config.yaml
n_experts: 48
experts_per_token: 3
d_shared_expert: 0
routed_scale: 1.0
balance_loss: 0.00205
balance_bias: false
router_logit_norm: 1.5
num_key_value_heads: 2
head_dim: 32
rope_fraction: 0.25
init_std_qkv: 0.0192
init_std_o: 0.0192
beta1: 0.93
schedule: "wsd"
doc_mask: true
Below are experts of layer 5 (counted from 0) of a mixture-of-experts language model. Rows are named router (the router's row for the expert), gate (a neuron's input weights, with its number), up (a neuron's input weights, with its number), down (a neuron's output weights, with its number) and show model dimensions 0-63. Each number is 500 + 50 x the weight over its row's rms, rounded and kept within 0 to 999. Numbers have three digits each.
Before each expert's rows: "raises" lists some tokens whose logits its average output raises strongly, later layers aside; "comes before" lists some tokens at least twice as common just after its tokens as in all text. This comes from a sample of Wikipedia text that the model never trained on. Tokens count by the router's weight.

# expert 29
raises: "\n\n", " In", " The", " At", " He", "\n"
comes before: "\n\n", " The", " He", " In", " It", " ("
router:432482514566502467378553606546501454464488466484576535448533465500560604519479536554530557410538430514440622514457524521497414519564535469496493496477440475492544534490540463548419514581455418
gate0:483444440522493541421432573400595453438510462518429483502480567626581547482495503599490476591535473621490541495582442458452448474544568499441590456477421529531466493545494449461571454595549486
up0:437479458538501521551568500510518437550538539395411578546573461572479396515509443536481559450493531405562489431519558406552531419479504495541465465436535526534481480466511525500475512429461529
down0:541546512456502499425443532599580505407546472483566482496505523557466414513541561468474466442527660514486527515494496493500545489445509419497463453505448487469483621408453485394483323480555465
gate1:452515493573567435519475395496535496505492465460496510509505522485602524450507518473503443466595510524446514569508589549525460519506522506613479479525533441534475474497546448454520526517462532
up1:382591363429598456508498513559532502494484429448481485492467423546503518505425586556521477505496543511538501487447476606470586530476466510497470480482549545569545586455620578489533580493475497
down1:452480513582553518485505483437602527614430478539451448522619394496482507509507534548594435442532572497413583563515506484430517549484448575491451430531429498502445438495507486534483636446435432

# expert 18
raises: " of", " in", " on", " at", ",", " and"
comes before: " |", "s", " of", " and", " (", "al"
router:543420509348433476618441604497460541471430471591515519567519587533443520468455411588429529492569594568548531503454414520536486467544493528554429471492551555466566483426472502559527449517505563
gate0:583480583425459470532435501539528574499465445557435529478416505460565506548474454440449479501499583506526547558521574501461459432546544501568508509496477573479514578531529507484564482590549516
up0:469408496568545487469438524543525548533442534510480565557510517596526467494577583593551494524509409487562549399574533527477477538482505491484553521387512476557487502517551551500534513561490405
down0:604484512568623445480572401507587462547512453512510428522498440551589497384560468579490515551362569530491477504462520536522426512548523494538534503503491523470513522528519407479502498479446535
gate1:541509502499489464481491523553606491546479540548441478427498487551504491598464503509528463475410478478506585496524424461472531516477512506447499467530457519537551500447521496507445633465458458
up1:455531490536453478572515513491381546436502495556525554514508468490543538446522418536559495494491558466528498463491504463527386552472487540602434469508527561553463537520619431498632428525510525
down1:491455519503559452407525442544538506468481543550526443481480466548458442457471475545531473528542510546470469518555461576516511580501473444533421526617482564576455574447596524598558426459512423

# expert 13
raises: " the", " a", " his", " it", " an", " its"
comes before: " the", " to", " a", " in", " by", " that"
router:563445533506484443542481439508503536558565582525510558411454515577473523534514488488499446582523467546512525591513482495447569508520445466527575520479471576441485568494520503413470510507502613
gate0:483417512524481556511404546495563464572467536477430450432484538532578504457611454530451432503575431531492525465457465467553505491415479521589443446565558435457502549531450476499564543479519564
up0:514509499503510534557503504455414451502464550542498515487480438378526425516542485501583503444504559493532513552488521503486385581519570476544559469472458505479493505474501490475424399591462504
down0:404451564520505561517561482492579433516447426528478476505445565469439412444492438449543478481533446547446474519492495525530501585504552481471465539505464469543448566457478474520524582595544470
gate1:486493538528520400405482486505514460524473552475403481477468441468504528531606444467532535606509468481446540474507537447478536519470458556445568498522530481499524546403482448547503475529442556
up1:521444546440497539495412458439491586532497497559472510547526542440497423472565556548456431592547458488520497452574479506481539484510510548448528509449439487434415433497488438497491547439432499
down1:402453506538442458487507493554490442541441458420621494495474476428433456445476439512509503571458455434481481517542543463528547442575466526490487506426569471431490489449486544545489530450516408

# expert 39
raises: "L", "G", "B", "H", "D", "O"
comes before: ".", "N", "L", "S", ")", "A"
router:498623440508489580454520547571513538522430516527446486497465465488449603460509510543503423472545539446481500413490505553556480422539518513640418389478519365523494494457546546502571557412527473
gate2:507541606441543580522423541561540413487463447501435561424533516527533560507528396545531480483521541596444480507479444474548467572569496537450611561494481502496541569585515492474597462493484464
up2:479409469532454545526524555554571541505542495536597483522550500536547561457428439468495481501468448539367499482565479450476595538438555540466380500545380476570508545508429401566456504558480452
down2:533538410566497530480459498560439457494477479519539561466463431391474447418459509458565604470439504546515501459555484519493521518442492532532562547497489497531477499475506533490590514544590482
gate3:518451538461508547489564471446527539514501517573466444428485538582410428520471508572451459505468555525548504418506492565546429557432529449591530446519596490439585542493463603519487519589418477
up3:529436405427526536529468480505601466509451535505574462542465433507548556451507557483472483543504475544529478521558438474406517428526491513500459629511484490474581465538495501625464464520516478
down3:502524417438520465490415457609506429458468522517502526617483440569503478441512577397443504616620476546493495480479551418470499516565585454541502467487439497563527509372564479507494463531427553

# expert 47
raises: ",", ".", " and", " (", " in", " as"
comes before: ",", " (", ".", " and", "\"", "'"
router:502608511565489542501469595448498563439403510538475482481511524411446564476413417521464541571484572513555472525503466509630478498584548433444461501469526438494429504382457522523574488512541498
gate0:517361494557439424445596401469541490530474479466430539590443451510534540499548531490505425469551540612570503477549506521561447565522509484458384515506497521431552498611415593523457476493514531
up0:485449495435426454550495489554485470450450475430442468548473540497547607566587524527539564481496536575536392501542450429459372592500484519409462468528406547400572542529505538485492492517432479
down0:502417527434461408525463486582493481521469544476494507636559579492539548561463535481527564486540522497568543512497548545477441545521455587480465506497513484464585568555565521445472500506427495
gate1:546504498523560567494447504568508428541380467553464496639536464534490520491631533499541561502481466654467515495552451618497575606502448521533516492470419471511457481522472503440462534526454609
up1:488448444475520469549505502443628458457470488580508504438542526494520533481511423480495518574596498469458453557514513520507445512384528500510478511491533468458543505490500485563532451539482527
down1:492497489551457505470602542517533514458569564530520598411506572470431497502534554434569530558481491448539392480476527547479441462470408517522459479475430495497472499448504505559417574462512500

# expert 9
raises: " in", " to", " on", " as", " with", " for"
comes before: " to", " by", " in", " the", "ed", " as"
router:549496468528475400460466461492516523475554612549524658414387461561516547574558567488452513603464473514448491515476495469506518498463576563510569471503486513472429577542475474453416498452493536
gate2:555486393506430511417526457408561488469516532426460477547466585556612556612514515527497606588413542556473548554513437491457490469521532584544509504597421493536512507501515463532524500510518442
up2:510594511493504428451612526471488414482514510499538577461460505433479448501426521558470488486575523444480578475541494501440503539505501465461569448435434478488530508453519568437516478478494431
down2:457511472427596527484499424446556526508613565472473580505615489575454458461512433482418499561532515550507450496453586503562628457531486525589457481524521427497491444429460510549507502453533503
gate3:490469483532530442383444428556504578450583481458512552357494491574502472464501511530549432468441505447453520497484418464462481575545561513474445382475422563423441540479569444528569490609434482
up3:471611577560449584589480520465535473525436524567504532600600502477543537543450481494465509480499463523489520418512528491549489476545465465524461465517581498471535501531440503516501499458493456
down3:546427462437527482584441465550559399514523512588473541468522408465521464479495446456558463547430530525478438441541471485428478423495458459460429408475612422402532423473542504461559520501502464

# expert 8
raises: " the", " a", " its", " his"
comes before: " the", " a", " his", " their", " its", " an"
router:523522449410523439547606479554454499549500500446436550461507518572491536495431541555471432511523564523415545544507474526497555517565436444475535571433441462463578556486418535471431519526415540
gate2:489534477522527491480436507477506492405514504482442441510568511512500532477484593450551541488378426599469572566527604597500515475433520590504521565523588406433583438438494436496408507584456436
up2:463504533467420474522469486541479401510466431457461550518548481581491558511507507500558578428476454580565470523529518436418500489537516489512495640531598528423539530428461534470489493566552518
down2:502548496633489488563488492456521561404475546576503477542532426542517479497452509519395502478550414593504504547545483570480515516416503578435566499445468485495509515472451457456480374444542452
gate3:569518430539495562478482555580417492529465447493483527533475525480583553460528522549456420510466551569422565539502524514567510493514467450508580526460485444468527373579527495388547589496544539
up3:510497470460487567468581539496481525550454440437491501580441587466561524432516564500497459438434510535439553523378438479535540438545501548585540469473351532465570421495466469446529572492617524
down3:569473509529529472449553435491557576537498498557498502482522517448410520480497545404562511536504516541480489524455559416401436518507490415481566564526651510453502502482574441442319557434451585

# expert 20
raises: "\n", "\n\n", ";", ".", " |", ","
comes before: "\n", "  ", "\n\n", " |", " —", ";"
router:435548506536555497510548485388439434473483600608497404468583517485522488401515518423508414433501475554480519478440520509447404476444537501530439604510552574498469472491557557466512483426505552
gate0:520609493476551490472595559480528576432558437484494435587502573545545493462528504530456476515430500519501546484569520491530543570547524525466533512477512511508467463618548514449467352523519529
up0:488477494515458492525407396514489444563438501457528527406517418459447509560413501504549529493509531448509416525453455462434479430450511504531410470574501483502563518441477493525491556439392546
down0:528492513509511528537487534572577587549511511470477406486481504561549539509496446589483567610489491476485488511553524497512538469471429514540555455451583500524376578469551427496531484524555573
gate1:487536447454404551479494537503520542533482494467369584532537540490510386411544434419441460472484529511516508477451542554510518460461476519591525509517529530489499441482489552554475500450497466
up1:490476532546515492451536496540549543522489556419498506475436514512472556405558571545431589493482517440544501641545538515538420497462502593469535544453532473470553518492560472468542468501524475
down1:401528573463472532469517563478521498473514522554579525545435412587521423495528509512499500453504507601463474425511619393475452583578408527533515445523519440526435467521549518472560440617524551

# expert 32
raises: "=", "|", "In", "The", "An", "On"
comes before: "|", "-", "=", "The", "In", "On"
router:480499495484555501446521495444441566532531513516457563540501572572584586560467513503566474553526513515531449392449527590447548471431419532564469417427528547578542563450543485444560544540466443
gate2:451409564479510570475548428552503549492523604464563539528482506515465472465481469532470485529531410559531483475563498549494457425539586595495567564527461446496506482460536539518491517527550553
up2:514506411525493495559460503429485386547417441516448438459548490385512525507532511430474517503464490435470523540481530470541495508487419454540536504434463444595450547521448574484548555473377493
down2:463554453529538516440446551480430531547595490437429539506510484446573418548532568482563549456476539503493472469456501486471586537514480518434513503562444466541504447520454480453467562499539428
gate3:443374463452473498518452456496477509481443496429492567571571439544597468455541500531473514464586461521532425576490526379534464613569493513499513467440415476482465593495501430518515514436477521
up3:365506511489491480442513468564522492520493479521486489491466452541472599428498485420446429460531588484542465544531492582481513427587448510483489469526515487490490518531546514545524525494484492
down3:475514465508550467507479461601532514427510458515495623538570474542508531492595505487501455477542433565447542458505494532514466508583445493497558538507570528471571541463522457465485529524503553

# expert 27
raises: " of", ",", "s", " in", ".", " and"
comes before: " |", "–", "s", "ation", "ing", " /"
router:474454462558466482460523446503538478471475471412554549473505490398462459466460450510466471529490537522543473474446484512493470457427532578485465422533579449453496423497461533460458432520428488
gate0:485494408570461468532487514497469434487567484524554618397482450507467509513535552368471412575429550530465529492471453517518457490518447481529462506525492489647432476548511475465467521527570550
up0:522475474481613447498556502509507498518514496460468487559497557492501467504441466489515570493460485472558546560550525492532511450513490531456564366469552477440525491561437631513581584499471450
down0:489468531531531535458508494565508571543499559390513438453502516468516444522543549523453611432438496561453394516548521441474484463569558491499466541436405480436518564540520581451608471478452470
gate1:444440463539450573488556477565455533408493516468567525465537573424414497559502423482449531476447501425496579498492465591590576409539609526450604531532505490427533512481407577529427492523473492
up1:498459536466437511506452453487484454409528458507545496411457483490551511497511481442457510493475505455517565508481508510467472592467455446462679485506506464587530535528494428545473435511452499
down1:463519580486482516442502473421397500557542473496408580618479543455519501547462421577512445510504513515478550499612554471449507593487511507384440459520605445509423554471481515462460498480570468

# expert 36
raises: " in", ",", " and", " of", " with", "."
comes before: " of", ".", ",", " and", " in", "s"
router:484563516568395527562461627455543462514466513555463428448551544506465424372576504473480528485474474549613459528490484538485585476586496516531519517467550537453408444534536466522544456488481587
gate0:563452506577439442500540532546610482524497509502554558415445568527524514538447603577437431441488617407568422483461479524540517462435597431497497481615475415527442547456493433604515481540520469
up0:438428462445495430444473605486505548495526486379487544473504536624451490536479484482629432622578474453411486509500533495407447473452497487442477555502518428468466493537528518528491471548509540
down0:474495493401475474483484545466440460472440530554500496431465572449460524491431516500568454596524477512434567478513502452486392490469654514448553459435621503617582548501518483527471484548540437
gate1:505496506640438470523522510561541514508549491464564598487460506494413461458483518600613371560404505487522553532581470459541478551577562341548451483482457449484520460453420509471492558567475557
up1:483374464538439508493443579533595404562533476421547458522492517533562507439473487467571546541461411470448573538539521438426498524514499569450549479507477471518482482502517511392464512525431617
down1:534489500416412470498525382515539589521445409564470574459504477613552437425473600560441516513482412478449460463454516427477528497480493449505488575532471535443591466405372546460456494594552464

# expert 12
raises: " in", " the", ",", " as", " a", " at"
comes before: " of", ".", ",", " to", " in", " was"
router:451608550527483476510545491461405581558449519549522401487559487520508498440558545352435497550526554548563525490567547571428548408527511518526583581426448512546427499566417520545459510453501589
gate0:606490502541493509443397525495563491474530520482476582498594376489512565470510539581457579463587569441541537518432483496587457550401530402551428490530509395529495528495453438531574475522430409
up0:501581523531466449512549479506441576419602515473493496541488464557494568452444460540568567513491573479490525527555621512541427442477422452446557606513433439551418504442451506569484454486497455
down0:506506562542438539522430436490429467484526413585478436572461501517585470488502451484572483581494558507469511552568517487527540603490525513462517537457523504473544484584464524543566463538441504
gate1:459528428487490490503486536465492509470574518448579582486495511565487562553531404486536526505571419548475452433466502544475499498521566426566457422418525549514472521449405510475475569580516518
up1:510408454466448555527474428527563474402580431522585525557570457598553527571480447464551518462599494467526511493457502467506467448502455464508460401502559495543496468516539525546487474515611443
down1:489527434456451552519396530389526492447600460465497571502470510464532575474625474504510388479545499597554532473532505518460472498488475511459468459442471548441491432537486540487416489531490451

# expert 42
raises: " Country", " Other", " Class", " Type", " Website"
comes before: "=", "|", "-", " Born", " •", " Coordinates"
router:524530558506508481596527541433507474551503572443487536468580485512491506473571524471518481487512520451463545411519543479534462446472581487552397462573505498562520513501524528540526540470468480
gate2:587497448546413515406462469481465351497597524466494423520464429517529487444486592506531478528551452496500542558494620421472489451456510448493503440515451503451469465558497482437474484502533500
up2:370536510454542437467474555529505590508447478492516497437502543449581547543384442568468608442402557544493443477519380501538473528562521541523564550554442469582575505530509548613515503477442421
down2:414415491461549513454392579515524522479523368448480586515510478514445516454471466453532525524387453558448502468530558483506416533524489532560523516562442522555485507520491449473550456600543500
gate3:575577427509489539454484401606431495503489454430532553547465528484547464559395549510455461556563488510467563533567495455607626484461413521461494587466437560463469471506570471430484544532545432
up3:503581437500558596426447417612418539510523552470541526525507465503479448605524455477494483499579476506493601400540450549514540485482377459511436459514409471459477423478565428472497488522531466
down3:490560518441467528467525486544520470530438446537524552476512446505473369404609477567406474573471498568477511483505524484519515444464533469565476445484519536568562458576576643540477607578503705

# expert 40
raises: ":", " of", "us", "s", " (", "="
comes before: " |", ":", "–", "|", ")", " classification"
router:524490533610526525561535502531451510418500547460497527558604404552482480531495489479484488564493439521510502415461505486483565440514524591420498403588455505540494559466504488437514495493503448
gate0:497527417515466488489517515563487391567492519400508516534506467549586551525581512479506495470462499590522439509448362470501415553493527511459540456452423463509535390506476610406572371558456461
up0:548542554470495444489484476510556655379538542555431516482465512551463559521476433509556549463539522478449581467559630469505514519495531524542432561427635499515505498517511454522505575440477508
down0:567521528533502382603454454491471552413465529477498479541458554464509459428477544508496540539493451505459482567524525486523470525503525433558549524424445435586458443523482442465501474553559522
gate1:423462534495551545482552503437559429575535509520469526521481489529417434426483533551483620498609570552471493448545546555512607497473689475511452503418427402532472543505542468485412508503495533
up1:509474580500544466483443461487508505441500482475476522505520483483443584518447433556520535510508431561412501440413553502500498562557448465510462527377532566520430465382478482562573497452498452
down1:491473488509500510446511524478517502575468453501412476463574559624593455506459487475501504517445544520514569454467430456502447465454532467498564482469554548462401547540496486425453467529485524

# expert 10
raises: "na", "s", " in", "w"
comes before: "orm", "cess", "ited", "|", "-", "mo"
router:576477522494455458495514512531625454381490487502542502521496511497534466528526374519537560527496493586503539518459498512495515532450535420455500489439441583452486606530540478409466318568508535
gate0:442473536475515510523458426498428633489437505454518610496415474465515576476497606531413442508518565515496519444492486476476528505547491423487472548540444633445520493538590487468550445555450465
up0:448427507560501509434463646493497432459495506488509516512538491557500541568542492457574488575452405467432471544488539581438513455520462537487518488597561369454455454473517500468478524572544507
down0:534504470581509475513528464489475479442459360537462505477444442481433558583572483529600462524482456488513511593568433487439511491537485504460487526435495550377474517512537571462639576443513523
gate1:514481493528504521467498497563477502441532471498462482503572472547556488489569492486467448553514458662496511521572537519466540567560532525496463565563476452495456545456504594501476563427471531
up1:491506483467391526506544505501457390520562545569546567511538441570548517471418552505554418407547468511503475504453553459536467394473446470511470474434537579468540510510532459453457475580515538
down1:406574530576515552470548486439469494527447562522495487501542408498405532445578484481497560501497465551455412534427457549516440577443481558460597498463533555506469488517539574515479586498500494

# expert 35
raises: " to", ":", " and", ".", " in", " by"
comes before: ":", "\n", "°", " (", " km", ")"
router:531511488608508609485377452555492429517574489501475441571584504478442473596465384525534501606500490480487421462551494528490554553576467512499486458576491443473466486597518380437544546479463474
gate0:531564527490491439464504491508494464395484438526570548375566558534479417561503449460530464578484510506550457469401474443426583665566473537500398535507463483649458608409505508446437514452575497
up0:519523518484581531572497442499451552372471476607456479384500515605496480441561475479499507513399540459462472486441515439467547536508469474495415588442553439511523594444585571490475478455505539
down0:452535551487491477423453414514570529506392476499529377483474445535533541560525412510601583491596457468460500503477449597479572565655468462514391606493504470494510462472532534417440454549464506
gate1:518479543427535429540482487594416508509488508437547523514506538511461486538535473540467498579529480480546484563526531493439509530519513491504488513444574465458406467530474479466462566450494556
up1:468552476452524555453442527492526446507517463509517520448469541399462462529599552405509487519475458496499558516447597474525493390441455491566472564549561559450527475470493572480591528526511547
down1:472477473510448390534473485491390489502421521471533451448474477507504477511527497520645515466410601594543554561503463476456449530444467469524635632490558390528584486560428528580462382407519593

# expert 5
raises: " the", "\n\n", " The", "\n", " |", " A"
comes before: "\n\n", " the", " The", ",", " In", " He"
router:510540375554571515539453633491468502481542479540601557508476480533549446575428529536498481461389486469499525530441540478528492485512487546534574486534500411578479548499499555433539437522500427
gate0:499571533493534416559509429557519405576537487489509445538499538552413515456578516526517584538435499498484463508540500432499467570591453570449453451475529417468439517477421514487480464412448478
up0:386505527521395545470528458500532523500472480515496530489537476526494506482583416581415533535522385518463474507469549522463549508449544544591432514533476428584487522413456521580476543467577475
down0:432485402461634480434513378540508529538477528479534484408483495495579539454554525498514611460504501566486525522465403493493666435509507432507472483525572499510560417422494497442554360486458425
gate1:532533459535554533478563503541472577453510504449502627472445460465483532532523532376425414425518511483520466531462561531591474476478544515519537543487498557469487517478576490572574481493498474
up1:459496450499471523471473569471583574508498543520465477562544464550544580476443499518512483441470505478447481514546462580459447535526478537504507504466540497505496539513614432448452438519634482
down1:543486447414467492424495520472515475465496424541459396545509543506517517463577502422551476607482522427570541361483443427451404518560540526517579510528507497478500526376503423447492572514481576

# expert 17
raises: "\n", "=", "\n\n", " \"", "-"
comes before: "=", "\n", "  ", "|", " 0", " —"
router:436536501521533474506490527533391527509537467487542515488431472453574503446483569455523571502547524511476579560584491494482449533547403594399501545520521457466559485567550540446523526518498628
gate2:399463522526527575510511411440466570451495348405510483524526513501425469488430539424546568462503490547534422513520475594532520515488524454569552455583580421479521489484535485435490551461431436
up2:554436480503497474518514562490428502555533494531516437530531518561519416504507461453499541490519509461589555517464474493525466486498511469465492436404493515554554525490481472584433430552522533
down2:467464469520528513420540535454479458498534436476457459458552473502388545399527476453456502484524566478472505557494518502499447519524429532482532524466501450513567470527467545590478418504495494
gate3:452489556460472394481513505481507531465456489486413516438440609446488551400521490452420448541521449474507496497533489535494551484571450465526485531590456486498503521463567545509578468497487585
up3:504473488475480513470521532552564540408422503550473467471583625544542440518538533393548493525579500524422560586521576511516484457575602464524474504580517502527522599500508539426475450457420482
down3:526599463543500509446411493578440464524473477528506525580567478437539529499580471462453521485566382475527588557584489485527463401527535560510530584584536580476539459434512525637369425504554489

# expert 14
raises: "-", ".", "s", ",", "/", "al"
comes before: ")", "–", "}", "ript", "raph", "]"
router:433590526487543581566476520500508535557512597515494415497481525508472562484451561497552474484521455477441536570535534532566473490548487457472441484555504550536502565469508565491531555450571541
gate2:453455534434535534501519456445517475481515549427538418508475494502570545477508522500494543414507491483542540500377532531495474415509566542484560502377484458516487561474571527550481383449496474
up2:594506552515488536452574490496518499401534585536525441529530442553512470528527572550504486475510627519506478531439479490530457481523489504499603511353466463537509563521497511487555518533471546
down2:494521564471315461509507541500521491476481417546597633534401511522425516489509498447438472464483479595418497512559559631440470606567487497451456502485483570494480571467441467533566426496478432
gate3:470379387436561508576508487467571497499503539451504448454443456501470425542542476471483568463564511457547446523532566425541513571457474439483586558594486523504507533543506470563446537595470589
up3:519510479460608428539533454477525477487450507475526583512501476486542500554510549476536492437418537511542520505530483530449473584463532497567476475517463504542532585525498567608485521537529467
down3:489542527518567483547499508576450444500480548482534592487457540503407465528558463579504558546562554485515511414504601487542482446452454439610503530533576489499579445475528571526470424526551530

# expert 44
raises: ",", " and", " in", " (", ".", " of"
comes before: " of", "s", ",", ".", " and", " in"
router:493587502524409538530457589436550504506484381516457446493507538442463425419459427485458522568484550549518385522431472644597548520524504525457539509408528484454380492486512516564564488530520480
gate0:535519449502448563470572535464506549490504500533394491480484493564445589438442370521547504505425487484473425452497567516423517533459537377570513522543462528425444494519486482437537552510440505
up0:508548484479429478406520511482445567461574489482453445481522472568478527446533462483570508474521508445455468393497557574428547562551572457642436483513440490500473490540470558388515417432548578
down0:589477487449562514452568503441455503538551450485536524529564516605512471405512383507559475444526478480535461456478387580563418491458558561550538527432542524540532552528477503396446556541408523
gate1:597463434425568525473482554477475392388504401536498599485558509568433488562486508544454452424483477453418430483494507494426527406451460543485591522517504536474484505522488463461471451472491395
up1:392530451535553543478590482522545482559532537565441480474425526381498547439541518496565596556536463584524549548448482577529459541452578485548432476503485446427503550607498460622509463453562501
down1:433487444465444479600471478495516504544530486416480533512389457536552450539486463478502493549448507480477450539471514475454473577536542507481523460503536594452494522491581485445504456514504561

# expert 15
raises: " the", " a", " he", " it", " an", " this"
comes before: "s", " the", " he", " a", " it", " they"
router:539542511436490479568437560389455498550577478496565420546503476533570456450522543541570466375502442506476532529460562537513483515406469486581468539559515496411552478466529514419490515427409415
gate2:451472584486535559485486485577497483581489459447538524515507489468507497399464410461558406516627513510501539478391497467505463505538486395605454460479532432552485537510539489450515436558579407
up2:532512486547420603507407472432508545527527525505594495481504586477469491444443483497499539543497467484477569487550488455484505490537551492520576490487552445422483542548538472547583463523449395
down2:550511532394533533523442512433454495589598476509530527505486444416503466399403626582476517433411398523477546591578459474490471521494507488460505505505498436499485493481550562479448592490461486
gate3:551522464514400453463442461367434458534486390478484462417463463386518408522547564580579536548499495525538527530495564492606510476488620416392467470525526518451470544474544528519525514551478569
up3:546519480468515468481473522458514461550567449502413493460486495485509391491499528546572511500524536588537451491442547495550495458522565455532434487521540603454520506501513507565569615518429534
down3:566508478492558470497463369482409460534522549492479467478506387570515503494468541449449450456455503545515429455611524534544526497504486498541517471541545471539484476448448553539420514489525514

# expert 43
raises: ".", "F", "th", "M", "V", "E"
comes before: " |", ".", "–", "%", "0", "1"
router:464530525475455499521481535622606542490569565498506435574457403492467452519484528580468425563525478499530550439474615489475492481465477494531445456537530550578477448515489483471435558513513514
gate2:528584533493441506531462521469557471472506516516493512567552489467443468451441467480587585402398491538565496481447433445520514537376607533459579527552501536503466528396506504425553528496466420
up2:519487519523476455481552485418490460487454444402443488470440550587458562582460573386508559435540549582473578472445520453506601554432564567484447411511377458528532556473492534393587520516393497
down2:417405458477470468545584535502452488393423460562549489457458490443531468501580496589456534505557403520591473476517438546498461429570508525469427505380523496530538625468492495479524484542505473
gate3:523576475491527440660575507542470494447534441440491380599450533485554435427601592431549487513533594536527499565506478498452459510466453434491481515588518469494406520555489536440506447596486508
up3:567469515513490498427443438488525431426427489401511441538522465559500518453422430518475470537596502457545428572469497450564477571506551435607520458522519471492506455457585569490537399454487469
down3:465487445515512451476514426521484492417510414499443452556483476503519514440494531560470400377472528450479576568481489540510466584465451455567426468614480492585434487552497440538568557544435521